python train.py --experts_per_token=4 --init_std_o=0.0 --decay_shape="linear" --final_lr_fraction=0.0 --doc_mask=true
Below are experts of layer 4 (counted from 0) of a mixture-of-experts language model. Rows are named router (the router's row for the expert) and show model dimensions 0-127. Each number is 128 + 24 x the weight over its row's rms, rounded and kept within 0 to 255.
After each expert's rows: "comes after" lists some tokens at least twice as common just before its tokens as in all text. This comes from a sample of Wikipedia text that the model never trained on. Tokens count by the router's weight.

# expert 6
router [168 126 134 163 126  82 103 109 144 160  94 157 108 146  96 132 119 117 143 148 127 143 147  96 126  76 113 119  98 139 100 119 128 140 133  92  90 159 131 106 104 142 106 141 139 151 119 116 162 148 103  90 154 147 111 131 113 163 143 132 115 133 127 143 180 154 145 160 115 110 106 110 144 107 100 115 171 114 141 104  76 124  99 149  96 144 118 171 188 126 125 116 140 110 100 174  93 118 110 160 103 103 140 116 107 136 105 127 105 138 106 169 115 119 138 112 113 125 154  88 143 133 168 144 109 117  97  82]
comes after: " the", " for", "'", " The", " per", " a"

# expert 5
router [139 189 142 139  88 178 124  99 184 116 147 127 105 135 119 132 152 134 136 119 112 124 135 104  95 158 113 161 111 135  94 155 149 117 132 123 103 146 127 104 137 149 145 106 104 106 109 153 126 132 152 141 141 177 127 122 113 152 116 142 160 109 114  98 120 126 128 149 177 138 126 151 150 147 118 132 134 174 155 139 119 117 151 162 121 107 113 110 146 146 117 103 152 120 137 103 178  99  96 110 114  99 116  95 147  88 105 156 110 107 148 134 129 115 169 140 164 151  80 101 144 132 105  69 114 112 176 173]
comes after: " ", " |", ";", "|", " (", ":"

# expert 4
router [102 100 117 172  99 115 100 125 127 178  91 143 113 159 146 133 127 120 106 143 141 122 122 113  99  94 142 125 110 148 128 140 155 146 126 119 119 139 149 120 108 152 146 102 134 133 108 150 153 148 118 130 149  77 107 138 107 164 123 146 152 146 121 126 162 157 136 157 113 107 153 143 151 108  88 111 164 111 181 106 103 114  92 145 102 103  94 141 165 129  82 182 143 105 138 124 108 115  98 145 113 115 169 107 106  92 128 144 108 132 123 124 152 118 112 165 107 105 142  72 115  90 144 163 144  65 104 142]
comes after: " ", " |", "9", " from", "8", ";"

# expert 83
router [142 112 126 100 100 131 156 151 114 108 114 166 123 147 140 130 161 119 151 136 147  93  92 118 152 158 162 107 107 140 144 123 107 140 116 131 201  78 146 112 157 141 112 127  95 134  74 135 138 100  97 124 120 100 139 133 102 146 107 103 130 169 149 186 110 154 173 102 138 137 146 157 155 127 159 161 111  97 157 125 155 128 114 153 133 133 165 157 118 117 142  99 123 132 163 129 133 168 170 121 140 156  69 159  90 124 134 109 117 127 106 108 151 134 157 147  92 133 136 101 133 102  95 111 128 134 117 126]
comes after: " |", "-", ",", ".", " the", " of"

# expert 62
router [153 105 121 129 126 135 122  96  95  98 100 109 158 145 106  98 110 137 144 140 103 107 137 113  71 146 150  88 102 145 127 146 138 117 160 138 103 165 152 139 163 139 149 158 126  99 101 156 160  73 105  83 167  95 173 121 121 144 106 109 145 140 168 166 132 114 155 147 112  99 128 108 150 154 129 145 117 126 141 116 108 139 127 182 103 137 101  98 134 136  96 145 148 163 104 139 117 148 131 145 121 106  91 153 158 130 140 147 133 170 113 117 163  95 160 141 117 126 134 105 153  99 132 162 149  95  82 112]
comes after: ".", "\n", ",", " |", "-", " is"

# expert 7
router [168 132 104 133 141 130 127 111 105 105 138 159 111 153 141 136 138 128 120 109 163 117 158 104  82 114 121 105 133 139 124 102 158 144 116 136 139 154 120 108 155 121 125 111  98 115 119 119  98  85 102 112 108 107 107 158 144  82 115 164  83 112 127 127  97 132 133  76  92 150 112 107 120 118 113 108 138 111  63 122 139 139 114 117 158 142 169 153  76 101 146  97 108 147 161 144 102 158 121 158 133 128 104 111 112 133 135 140 167 109 161 139 131 118  99  81 110 178  81 146  74 137  93 111 126 138 107 151]
comes after: " the", " a", " and", " was", " to", " his"

# expert 57
router [137 108 101  85 126  86 117 130 119 100 109 134  97 152 119 137 163 139 131 149 103 148  95 132 139  95 101 153 101  97 126 136 166 144 125 181  96 140 142 112  94 100 118 115 140 141 129 147 139 104 149 168 163 120 106  96  86 103 102 112  91 160 122 101 166 124 112  97 122  96  99 145 144 150 160 150 167 123 102 127 106 150 152 150  98 162 131  87 156 111 100 172 122 112 136 155 113  93 169 168 151 128  98 105 110 148 116 124 136 165 111 129 131 125 104 141  99 102 143 105 142 162 155 168 126 125 106 133]
comes after: "'", "(", "’", "ment", "inal", "land"

# expert 61
router [132 116 103 161 144 135 122  72 113 156 127 147  96 150 133 117 111 143 145 135 120 153 117 113 110 111 104 120 156 150 160 137 131 104 154 111 110 154 147 158 116 119 111 150 127 153 136 110 147 114 109 125 157 101  88 155  82 158 103 154 152 163 150 110 154 155 109 163 118  67 140 125 131 117 113 158 133 118 125  97 108 103  95 142  84 116  82 170 158 136 115 124 162 103  98 158  87 154 165 139 135 116 172 148 151 109  97 160 125 124 143 135 160 123 131 134 112  88 145 107 150  77 113 131 125  75 140 104]
comes after: " of", ",", " and", " for", " at", " from"

# expert 64
router [114 143 117 147 126  87 135 149 185 102 135 144 122 106 116 117 126 122 121 151  88 146  96 111 103 132  79 164  98 158 102 162 133 165 107 176  94 112 159 110 107 108 161 122  92  96 123 156  93 140 122 111 152 163 131 105 164 138 167 102 118 136 151 120 123  98 138 164 138  96 144  96 109 112  96 125 162 163 152 130 131 103 148 152 110 108 110 127 130 168  96 155 131 112 170 120 110 107 131  93 114 120 170 126 102  99 125 149 155 145 113 126 129 157 161 155 118 130 147 140  78 114 160 130 113 112 133 161]
comes after: "1", "2", "0", "9", "3", "8"

# expert 82
router [112 122 120 106 166 113 115 145 109  98  81 169 164 140 119 126 159 123 187 159 163 110 113 115 159 160 151 134 107 127 147 140 154 160 137 108 119 147 159 134 134 147 177 171 125 109 167 121 160 117 100  99 170 163 144 140 135 139 175 125 112 117 117 143 113 148 107 169 114 151 154 141 108  87 128 127 120 170 147 159 138 144 118  82 105 102 134 113 157 107 103 169 159 174 113 134 141 127 145  98 157 135 119 165 170 146 155 122 127 114 159 118 147 114 125 117 119 137 144 156 154 121 112 125 123 135 166  99]
comes after: "\n", "==", " ==", " Born", "ee", "="

# expert 10
router [103 115 122  98 179 134 138 111 105 120 130 115 185 149 114 108 101 124 125 103 138 174 102 152 162 131 116 103 166 108 149 150 129 117  93 101 143 116 112 161  87 117 125 135 171 123 128 115 135 110 145 124 141 148 171 114 117 147 100 145 111 149 170 109  88 124 140 145 102 123 112 116 106 113 118 128 159  84 142 126 143 145 131 151 148 150 142  81 132  95 129 141 170 131 163 130 172 146 105 143 109 144 126 186 175 128 154 136 139 103 108 126  98 148 100  93 131 155  95 173  92 156  99 159 116 105 151 145]
comes after: " of", " in", "ed", " to", "ing", " on"

# expert 54
router [127 153 114 123 101 108 154 140 112 109 135 150 117 110  90 154 107 140 136 151 121 146 144 160 145 137 145 154  91 126 105 137  91 115 165 109 102  99 136  96 129 134  81 169 158 141 129  97 127 154 103 125 158 138 140 146 106 147 144 117 134 115 139 134  97 143  68 151 109 122  98 144 134 159 195 131  90 118 135 126 172 124 139  96  86 122 117  91 124 109 131 158 161 161 116  86 159 160 127 128 172 117 155 123 153 141 146 155 111 126 174 115 145 154 155  99 119 104 109 138 138 157 182 126 111 165 155 139]
comes after: "\n", ")", ".", "3", "4", "5"

# expert 32
router [134 127 133 165  94 123 102 103 148 109 148 106  96 174 124 149 130 107 101 146 119 152 162 126 170 116 142 120 139 165 100 176 150 127 124 133 133 106 167  82 101 134 117 140 114 104 112 138 146 147 108 134 137 103 124 162 132 143 156 116 125 106 103 108 145 136 153 163 116 163 165 158 111 117 105 133 116 148 147 100 148 136 110 150 124 140  75 107 144 102 109 130 163 129 139 107 158  94  90 101 116 144 113 177 149 130 158  54 141 144 123 120 128 160  94 169  97 101 143 116  95 131 153 157 161  98 142 150]
comes after: "\n", ":", "4", "6", "5", ")"

# expert 55
router [114 109 117 181 108 117  99 125 135 173  88 143 109 150 133 133 128 106 106 146 128 135  99 109 111  88 126 113 106 138 129 141 136 143 133 104 107 147 144 128 122 162 155 104 130 148 109 159 166 149 126 101 151  78 126 146 104 157 125 141 134 145 118 128 178 156 148 165 107 123 144 140 145 106  86 119 149 110 182  99 110  98  88 143 114  98  93 170 153 119  83 172 143  94 125 153 106 131 107 148 134  94 163 104 103 117 153 142 128 117 108 148 152 124 114 143 101  95 137  89 114  74 153 142 141  85 120 147]
comes after: " |", " by", "3", " with", ";", "4"

# expert 65
router [119 110 135 172 131 109 108 150 128 179 127 162 120 148  94 119 131 124 115 103  97 108  79 115 121  98 140 135 150 138  81 151 155 148 131  94  98 135 165 111 133 171 148 124 146 124  91 156 106 152 134  98 132 107 156 168 125 158 148 106 101 134 159 151 161 123 138 155 125 100 125 146 166 125  98 144 161 129 153 123 138  94 100 121 124 133  97 134 138 135  87 125 138 120 131 163 110 107 121 179  77 139 162 100  90  91 135 154 108  87 116 135 172 140 125 152  75 119 121  99 156 123 153 129 156 120 116 149]
comes after: " ", " the", "1", "'", "3", " The"

# expert 21
router [145 118 130 103 171 186 106  84 142 131 145 113 114 122 168 125  98 109 155 111 160 121 125 122  97 105 172  88 124 152 113 134 162 123 164 133 104 114 144 117 141 122 144 168 135 129 113 116 159  91  89 129 128 162  78 132 103 146 172 127 127 148  95 119 174 136 153 147 129 108 112  86 159  99 106 111  95 123 117 158 138 108 119 144 100 146 109 153 140  95 147 148 159  85  99 152 112 116 111  89 154 114 147 143 109 138 142 125 133 150 124 133 156 163  94 165 171  94 139 101 154 142 144 161 121 122 142 116]
comes after: " R", " r", "R", " L", " D", "ad"

# expert 35
router [144  94 156 144  95 135 133 129 165 125  94 127 121 130 117 157  92  97  87 154 130 135 151 111 128 160 152  94  84 119 129 155  96 134 118  93 144  93 170 118 101 131 140 128 110 121 138 105 143 174 101 112  90 126 162 123 112 141 125 137 117 109 101  79 108 148 121 122 111 137 147 162 149  77 142 160 110 157 155 115 102 109 109 147 150 168  89 114 131 142 100 147 160 110 158 137 136 115  91  94 110 147  98 167 180 166 146  88 149 124 107 128  92 115 117 145 104 114 156 167 134 121 127 125 150 103 141 118]
comes after: "\n", ")", "4", "8", "7", "6"

# expert 37
router [130 102 126 109 176 122  91  85 122 123 109 134 110 164 114 114 135 106  87 128  81  93 124 117  97 111 144 160 126 151 147 142 166 127 168 109  91 126 149 148 154 159 132 164 116  90 155 132 179 100 117 108 161  87 166 139 159 127 150 113 128 106 134 144 144 147 152 134 116  90  89 159  99  98 131 110 126 117 150  98 125 119 122 108  94 163 122 142 177 101 100 131 156 158 143 137 103 138 136 138 118 152 116 100 113 115 156 130  86 117 111 112 144  84 157 160 111 125  99 106 121 112 154 173  98 116 134 120]
comes after: "\n", "==", " (", " F", " \"", "-"

# expert 74
router [102  99 123 174 109 123  98 120 123 171 101 143  95 165 139 141 103 102  94 153 128 128 105 106 103  86 130 125 116 131 124 138 122 156 137  96 116 159 144 129 107 166 154 119 137 142 115 150 164 144 128 107 155  85 114 145 111 163 122 141 134 143 116 122 168 164 135 133 119 117 137 151 141 112  71 106 139 102 172 118 104 105  93 150 100  99  83 146 165 120  90 162 142 102 147 142 103 118 106 142 128 102 163 110 101  94 140 147 126 125 112 134 165 110 110 155 100  97 154  84 113  80 153 152 145  90 106 132]
comes after: " ", " |", ")", "%", "5", " and"

# expert 49
router [108 162 131 134 107  90 122 150 151 113 119 109 111 107  99 136 101 110 134 139  75  97 145 129 141 106 141 127 150 124 118 136 104 143 159 119 110  81 157  84 107 141  98 140 160 160 124 101  99 167 132 139 129  95 158  95 134 160 113 115  74 121 142 103  94 129  89 107 128 144 111 127 166 147 131 132  93 101 152 124 121 125 108 138 135  90 147  94  92 166 141 150 167 109  70  95 153 141  98 127 125 120 150 157 149 158 132 159  91 142 154 164 151 155 158 143 117 124 150  81 128 118 167 127 115 125 125 135]
comes after: "0", ")", "%", "3", "4", "5"

# expert 86
router [143 127 171 120  96 104 106 107 116 132 143 149 123 146 105 119 117 137 151 147  94 103 133 113 167 167 139 154 174 146  85 138 159 148 134 121 102 167 170 105  97 142 152 105 130 150 127 119  88 133 136  93 122 155 128 165 141 130 165 113 149 138 128 124 169 129  82 157  95 144 170 160 151 118  92 108 130 136  92 103  79 136 104 131  87 102 107 129 153 151 107 102 159 133 142 148 135 121 157 102 171 103 118 126 116  84 117 108 130 169 102 132 130 146 101 123  92 129 121 116  81 108  94 140 164 145 125 125]
comes after: "\n", "6", "5", "3", "4", "8"

# expert 94
router [103 136 132 140 159 119 115 136 152 143  89 154  90 130 180 149 135 104 176 130 159 165 127 158 111  93 130  93 114 162 160 106 165 142  67 167 115 145 138 128 159 144 127  97 147 150 124  92 149 132 112 128  99 154  97 104 111 153 149 111 130 130 101 119 179 148 110 171 101  93 139 114  91 123 106 156 143 121 185 136 131 137 103 118 119 109  84 118 135 133 115 136 159 114 167 147  78 135 134 157 137 124 158 142  97 140 132 122 142 124 112 141 160 127 106 126 144 113 146 106 175 112 134 147 140 121 159 156]
comes after: " D", " d", " at", " g", " r", "D"

# expert 42
router [ 98 159 106 169  91 113 102 112 159 133  93 152  96 145 159 119 121 126 144 135 137 139 152  99 107 139 132 145 125 151 137 163 171 103 158 110 105 142 139 113 160 172 146  93 107 138  91 155 152 168 132 126 161 112 105 113  95 128  87 133 134 136 100  86 135 155 145 174 117 115 125 128 135 132 102 129 138 140 151 117 129  94 131 134 102  95 101 124 154 102  95 111 144  96 122  94 153 103 107 130 109 109 128  96 153  96  84 141  94  90 133 152 154  90 151 156 114 146  96  89 120  81 110 132 110  94 156 137]
comes after: " |", ";", "|", " ", ":", ","

# expert 16
router [157 117 106 155 110  97 146 163 145 151  80 129 157  95 149 136 117 107 114 103 154 115 123  88  74  87 139 148 134 119 118 100 129 103 135  99 119 138 153 107 108 190 145 158 144 162 132 153 132  80 146 116 151 143 104 161 118 135 138 168 122 129 143  93 133 165 165 154 140  86 128 170 141 138  90 138 111 113 159 150 132  98 111 114 107 158  97 170 144 155 108 129 109 137  72 122 116 131 129 131 143  84 118 106 115 129 114 150 102  79 125 145 126 156 118 158 109 129 113 101 135 108 132 125 106 155 111 100]
comes after: " W", " w", " |", " St", "W", "eb"

# expert 75
router [132 129 163 144 128 112 125 129 127  84  83 121 112 136 140 136  98 134  82 134 111 114 113 150 112 121  86 141  85 139 107 159 133 166  99 142  87 128 157 152 128 159 178 103 100 127 159 122 144 137 151 151 130 117 169 131 110 146 126 116 123 131 137  74 130 111  92 105 130 121 146 141 123 149 149 142 145 123 150 133 112  83 140 145 117 151  96  89 173 139  94 135  98 159 172 152 102 149 127 164 179 112 144 111 126 129 129 159  81 109 128 128 141  73 120 133  97 166 142 158 146  98 114 121 179 122 110 137]
comes after: "0", " n", " f", "3", "4", "5"

# expert 30
router [109 113  90 152  95 127 127 101 134 152 115 137 128 128 122 110 155 119 118 101 158 142 113 104  98 102 127 130 107 104 130 124 128 140 122 119  82 162 108 132 172 139 137 160 136 129 146 108 105  94 173  94  94 174 143 140 107 150 131 116 100 154 132 139 114 128 122 162 150 103 125 108 123  95 118 128 102 175 121 125 117 101 107  73 169 150  96 169 150 126 150 129  96 118  90 124 115  98 108 152 183 136 109 145 128 141 139 135 124 106 104 177 157 144 118  90 132 126 100 113 166 124 103 160 170 169  75 103]
comes after: " w", " (", " \"", " W", ",", " f"

# expert 85
router [158  88 128 167 117 107 101 139 168 134  96 102 140 150 172 117 136 130 115 132 132  80 137 147 117 107 159 155 136 159 108 148 157 111 160 128 136 145 150 142 166 138 131 113 148  92 102 136 138 163 112 110 103 107 125 149 120 112 111 152 131 140  77 103 111 100 134 161 156  99 118 149 137 126 113  82  90 134 147  94 120 122  97  86 123 161 113 147 157 146 114 116 127 116 153 139  81 111  91 135 104 101 155 148  88  88 139 104  78 136 119 182 117 147 132 106  96 120 171 119 128 131 112 127 103 174 125 136]
comes after: " C", " c", " M", " St", "C", " m"

# expert 9
router [ 53 100  96 145 144 146 119 165 118 144 159 127 112 104 174 154 122 144 128 132 151 170  95 155  95  90 146 116 135 170 154 140 119 112 157  86  85 114 160 138 138 146 166  73 140 168 143 153 132  85 130 143 126  99 103 170  83 138 178 164 131 144 119 130 166 175 113 155 144 108 137 134 160 137 116 115 140 117 141 126 132 107 102 144 143 115 111 121 110 145 111 148 142 115 130 155 116 157 142 152 143 136 130 142  90 112 167 144 119 144 131 148 149 123  90 150 129 123 119 125 137  81 143 130 131 104 128 120]
comes after: " s", " S", " J", " l", " L", " j"

# expert 29
router [154 100 109 128  96 136 107 111 116 109 118 163 108 108 153 135  79 137 128 131 120 138 149 156 114 125 163 147 117 110 155 118 105 166 133 151  97 142 139 169 153 176 144  82 149 132 128 148 136  95 129 137  95 122 138 162 125 151 149 142 130 164 118 163 112 131 146 142 121 162 163 120 128  95 124  77 149  93 131 149 104  90 147 120 126 115 153 121 123  98 122 157 128  99 148 115  85 182 138 167 124 114 124  91  88  92 123 152 135 145 115 137 146  85 103  75 121 121 106 123 147 122  83 129 108 172  96  94]
comes after: " the", " s", " and", " a", " to", " m"

# expert 12
router [121  89 171 110 127 123  90 129 104 171  95 154  98 154  92 129  72 109 117 132 121 148 125 125  92 144 118 175 116 143 111 159 128 141 130 143 110 137 117 106 142 132 102 101 122 117 114 154 109 138 161  98 144 131 122 139 129 161 156 158 109 110 146 162  93 105 123 123  92 166 157  82 116 132 108 167 155 181 119 144 133 120 115 137  85 174 108 127 158 146 119 143 152 112 136 152 123 154 143 122 151 127 131  90 115  96 116  84 115 135 110 163 136 127 154 162 151 122  91  96 106 131 153 187 138  96 114 122]
comes after: "2", "0", "1", " ", "9", "–"

# expert 52
router [116 125 166 163 123 134 101 113  99  92 155 156 126 159 128 128 115 118 126 152 152 120 107 126 106 141  99  88 157 136  89 143 138 160  95 142 139 147 150 111 147 148 119 129 132 151 103 154 110 152 100 151 105 102 158 145 123 137 134 133  79 153 154 166 118 161 156  76  81 156 167 138 143 141 107 111 124 125 168 124 129 139 110 176 109 160 131 158 114 148 113 166 124 112  96 147 133 120 137 172 120 134 113 118 107 120 140 139 128 174 121 168 178 107 116 155 154 130  97 113 123 121  72 173 111 161  96 126]
comes after: " and", " a", ".", " to", " of", " with"

# expert 14
router [133  95 148 120 156 162 121 136 151 156 161 122 108 124 129 142 131 110 166 123 160 124 101 153 109 103 112 158 130 119 150 142 110 119  92 111  69 166 113 163 167 133 152 100 139 165 121 107 115 159  76 163 116  98 143  87 145 156 138 157 116 147 112 141 124 120 114 148 106 116 113  72 150 141 120 133 132 171 123 145 161 140 126 149 115 135 150 148 144 102 124 111  87 133 141 152  92 106 118 142 133 108 151 124 117 139 132 160 123 138  93 162 146 105 102 112 140 177 113 194 184 142  91 135 142 136  99 112]
comes after: " st", " t", " g", " r", " h", " l"

# expert 81
router [111 138 109 172 148  93  99  85 113 134  89 163 121 110 115 132 155 169 101 127 146 144 107  73 128 110 101 102 128 104 108 135 150 152 134 143 120 153  79 123 131 137 144 130 114 122 125  97 146 120 148 104 163 105 121 179  89 143 143 130 126 150 110 138 172 121 136 171 118 124 163 131 155 127 113 140 103 125 157 116 151 115  87 128 110 129  72 163 129 130 115 117 131 126 163 131  96 148 118 157 155  94 170  88 137  95 150 116 131 153 130 170 140 124 154 134  89 119 128  96 151 126 145 149 154  95 106  72]
comes after: " (", " \"", " in", " the", "-", " f"

# expert 53
router [ 95 146 134 159 150 120 155 117 125 105 146 132  99  81  95 102 144 134  95 112 153 131 175 100 135 172  99 124 133 146  95 135 133 102 130 161 110  93 135 135 169  94 124  93  88  80 158 156 130 141 158  94 144 111 137 116 139 129 138 145 139 106 159 157 144 137 141 131 125 105 144 133 162 118 123 117 167 118  77 135 105 121 128 117 113 124  97  91 127 172 148 148 108 100 147 116 110 123 130 121 133 157 149 106 161 107  99  87 170 171 112 129 112 162 170 142 159 164 160 160 116 110 149 123 100 101 141 147]
comes after: "1", "9", "0", "2", "8", "7"

# expert 89
router [119 126 151 127 147 108 115 143  91 115 119 151 136 144 171 148 153 154 111 109 105 121 150 133 165 163 148  93 151 155 164 108 109 118 136 140 113 102 146 128 105 138  94 144  78  89 156 139 101 105  99 101 130 116 116  86 160 140 138 165 113 135 143 133 157 137  80 125 105 173  91 116 165 157 161 103  83 135 125 159 120 101 138  93 141 107 115 112 135 131 119 163 156 142  77 109 122 123 124  86 126 112 142  97 149 147 143 163 109  98 120 102  99 157 174 109 124 127  99 142  94 160 118 134 135 160  98 143]
comes after: "\n", ".", " |", "==", ")", " =="

# expert 46
router [ 96  93  99 153 131 144 112 122 140 122 139 115 121  97 144 123  98  96 117 142 124 135 168 172 113 129 151 130 115 104 159 116 157 165 118  83 121 151 150 132 146 140 170 110 135 164 156 138 167 103 149 107 138 159 123 174 157 128 133 147 157 124 139 139 147 156 121 111 134 103 126 170 145 108 122  81 136 105 167 147 168  95 115  87 106 159 100 144 163 149 128 154 142 150 108 159  89 162 137  90 125 177 131 138 130 135 122 104 110 133 156  79 150 135 107  94 173 145 134 137 127 102 111 168 135  98 149 111]
comes after: " S", " s", "S", "\n", "==", "|"

# expert 2
router [170 130 101 143  95 119 123 140 103 122 173 140 122 153 142 146 138 123 128 111 157 133 144 160  99 160 143 106 133 143 176 113 146 145  93 126 114 148  80 148 164 114  83  97 143 157 102 142 137 121 129 152 110 108  91 179 184  79  94 153 121  97 138 169 122 145 128 102 139 168 146  96 106 111 138  82 147 108  89 132 151 128 133 143 151 119 170 116  82 100 148 118  88 162 123 124 110 116 117 147 103 132 128 169 118 136 111 139 165 150 147 144 146 107 112 101 144 136 132 146 111 129 115  88 112 140 118 106]
comes after: " was", " and", " to", " a", " is", " his"

# expert 48
router [113 104  86 147  99  86 127 118 109 115 113 134 116 137 126 140 118 140 100 169 115 149 129 110 136 141 123 140 103 105 170  82 163 134  70 164 134 147  58 109 122 130 139 100 137 141 130  97 159 105 146 138 114 122  72 157 145  97  73 146 135 117 150 134 141 165  99 121 149 141 138 154  94 115 160 118 179 141 113 100 124 156 133  98 149 137  92 122 127 149 166 135 104 125 105 136  95 125 129 141 135 131 154 125 154 133 106 140 152 142 137 132 131 109 171 104 144 106 163  99 142  95 111 158 149 110 108  79]
comes after: " in", " to", " In", "s", " inv", " develop"

# expert 3
router [113 152 165 114 126 142 141 113 108 127 150 117 119  99 110  94  94  97 109 143 137 158 173  87 148 169 115 148 113 146 100 142 128  91 146 165 135 138 102  88 145  81 105 112 104 118 108 150 138 157 173  85 150 141  90 137 140 139 153 135 142  64 154 119 133 114 144 127  94 144 166 144 164 102 115 142 138 126  70 121 147 106 128 143  96 168  96 106 145 162 133 131 124 109  99 133 135 141 110 156 120 155 123 107 131  96  83 109 137 151 129 157 116 142 159 131 143 153 110 107  87 124 129 149  92 107 102 133]
comes after: "2", "1", "0", "9", "|", " in"

# expert 51
router [126 157 103 114 171 110 122 123 106 165 110 153 149 165  91  87 134 116 101 165 116 103 121 133  94 126  77 103 133 107 127 122  93 129 119 118  97 162 121 169 163 127 131  98 129 135 154 119 134  88 119 108 116 119 100 121 104 162 120 145 146 130 127 167 121 150 139  94 114 131  95 105 100 149 113  96 155 142 123 128 175 156 119  94 162 133 144 146 108 107 133 130 137 130 126 162 136 184  96 124 113 138 108 118 106 155 132 134 157 144 123 167 130  83 158  80 136 150 158 150 115 112  69 131 160 107 102  87]
comes after: " is", " as", " was", " in", " of", " the"

# expert 76
router [145  80 153 152 128 174  96 161 111 139 157 148 124 150 162 147 135 115 121 145 139 104 128 109 122  85 138 170  96 138 149 116 156 131 137 135 154  83 128 158 133 162 142  92 146 114 118 143 164 131 106 115 170 169 137 116 151 135 147 127 158  88 132 163 173 145 151 133 112 100 164 170 131 100  86 148  91 106 142 112  81  97 100  99 154 156 128 161 113 117 116 102 108 103 101 152 101 143 115 127 149 119 158 120 115 126 141 152 124  96 133  87 140 137 137 145 129 123  92  77 127  94 132 105 103 120 150 131]
comes after: "\n", " (", " \"", "==", "S", "A"

# expert 44
router [ 96  83 180 137  87 183 105 129 143 141 124  83 131 116 167 164 116  99 111 150 139 107  96 146 149 131 136 115  97 126 112 147 134 155 127 102 121 166 124 134 129 121 152 159 104 148 135 145 137 105 151 127 135 108 120 157 163 129 160 168 162  90  88  89  95 127 142 114 133 128 130 186 113  89 129 108 127 132 140 113 108 120 152 111  98 195 104 152 130 146 104 136 129 127 159 126 149  98  91 131 149  96 134 109 139 126 100 145 103 110 103 117 100 122  93  90 129 121 153 155 158 162 117 113 160 125 111 120]
comes after: "-", " sp", " P", " Sp", " p", " •"

# expert 50
router [151  91 147 139 100 170 123  94 164 154 157  97 158 151 156 134 152  97 143 121 170 100  89  97 118  96 119 134 142 142 110 157 109 105 170  87 103 161 119 131 104 108 118 166 143 152  88 115 125 136 123 121 110  99 141  88 133 152 146 144 130 157 133 119 105  87 174 164 152 133 114 110 104 109 113 116 116 149 105 117 148 125 110 135 103 110 127 143 105 100 131 148 119 126 161 144 118 107 131 136 105  94 159 132  96 158  72 131 124 149  87 134  84 130 146 152 124 113 164 156 120 164 161 116 120 169  98 147]
comes after: " B", " b", "B", "r", "b", " Cl"

# expert 90
router [110 110 131 177 112 108  95 129 133 184  86 133 105 164 143 132 113 110 103 149 133 117 112  98 106  87 137 123 115 140 136 137 144 148 134 104 116 146 147 116 112 166 154 107 128 132 115 152 157 143 130 119 155  79 112 143 107 164 122 139 135 149 125 126 173 167 140 151 102 118 143 147 156 114  82 107 156 106 174 118  98 108 106 151 130 107  83 149 170 136  79 165 138  91 131 135  93 124 108 150 112 110 159 107 101 100 137 147 116 116 119 135 155 108 111 158  99 108 138  80 116  86 154 145 143  80 105 136]
comes after: " ", "1", "9", "2", "–", "0"

# expert 19
router [ 99  77 172 142 133 196  99 157 145 152 142  88 121 140 125 123 133  86 108 146 154 128 111 162 178 159 151 108 120 128 144  91 158 145 126  94 137 162 155 136 109 125 105 136 101 154 161 124 121 134 116 146 125 121 139 124 127 149 169 158 172 116 114  64  87 125 135 126 132 141 128 175 119  96 136 137 110 129 100 153  95 127 137  95 129 157 100 127 134 162 114 129 121 150 142 153 133 117 122 117 125 106 124 158 164 156 136 116 125 153 116  95  98 127  92 100 117 125 113 198 170 140 122 122 143 133 121 141]
comes after: "\n", "-", ")", "s", " Country", "=="

# expert 58
router [130  98  91 129 136 118  97 122 120 155 130 140 143 136 184 121 160 127 135 131 130 110 145 149 134 126 124 167  94 153 168 131 142 119 116 126  96 142 151 126 155 108 157 110 166 131 136 160 136 138  99 110 107 133 134 142 153 136 146 162 145 114 140 126 105  68 100 152 165 125 163 121 141 158 123 118 154 164 124 102 154 122  98 107 117 159 108 154 109 100 106 147  87 131 160 159  95 142 142 152 133 134 124 177  92 177  99 165  89 139 128 132 135  68 102 142 134 177 137 148 173 154 131 101  96 134  97 129]
comes after: " c", " h", " m", " H", " C", " st"

# expert 77
router [142 132 167 149 148 135  93 121 183 113  94 165 127 108 132 118 163 125  96 138 125 115 148 130 118 111 142 112 167 113  89 117 123 142 153 112 174 142 129 104 103  99 147 167 151  99 117 117 144 125 119  78 149 137 118 139 135 141 124  73 150 156 135 172 121 143 137 141 123 108 165 130 130 129 105 107  97 113 154 149 110 127 106  93 118 148 126 161 155 118 130  85 140 118 136 143 110 106 115  79  92 140 144 124 149 126  99  67 101 143 180 104 108 137 129 149 146 156  96 106 127 177 129 160 137 169  90 118]
comes after: " (", "-", " \"", "P", "A", "B"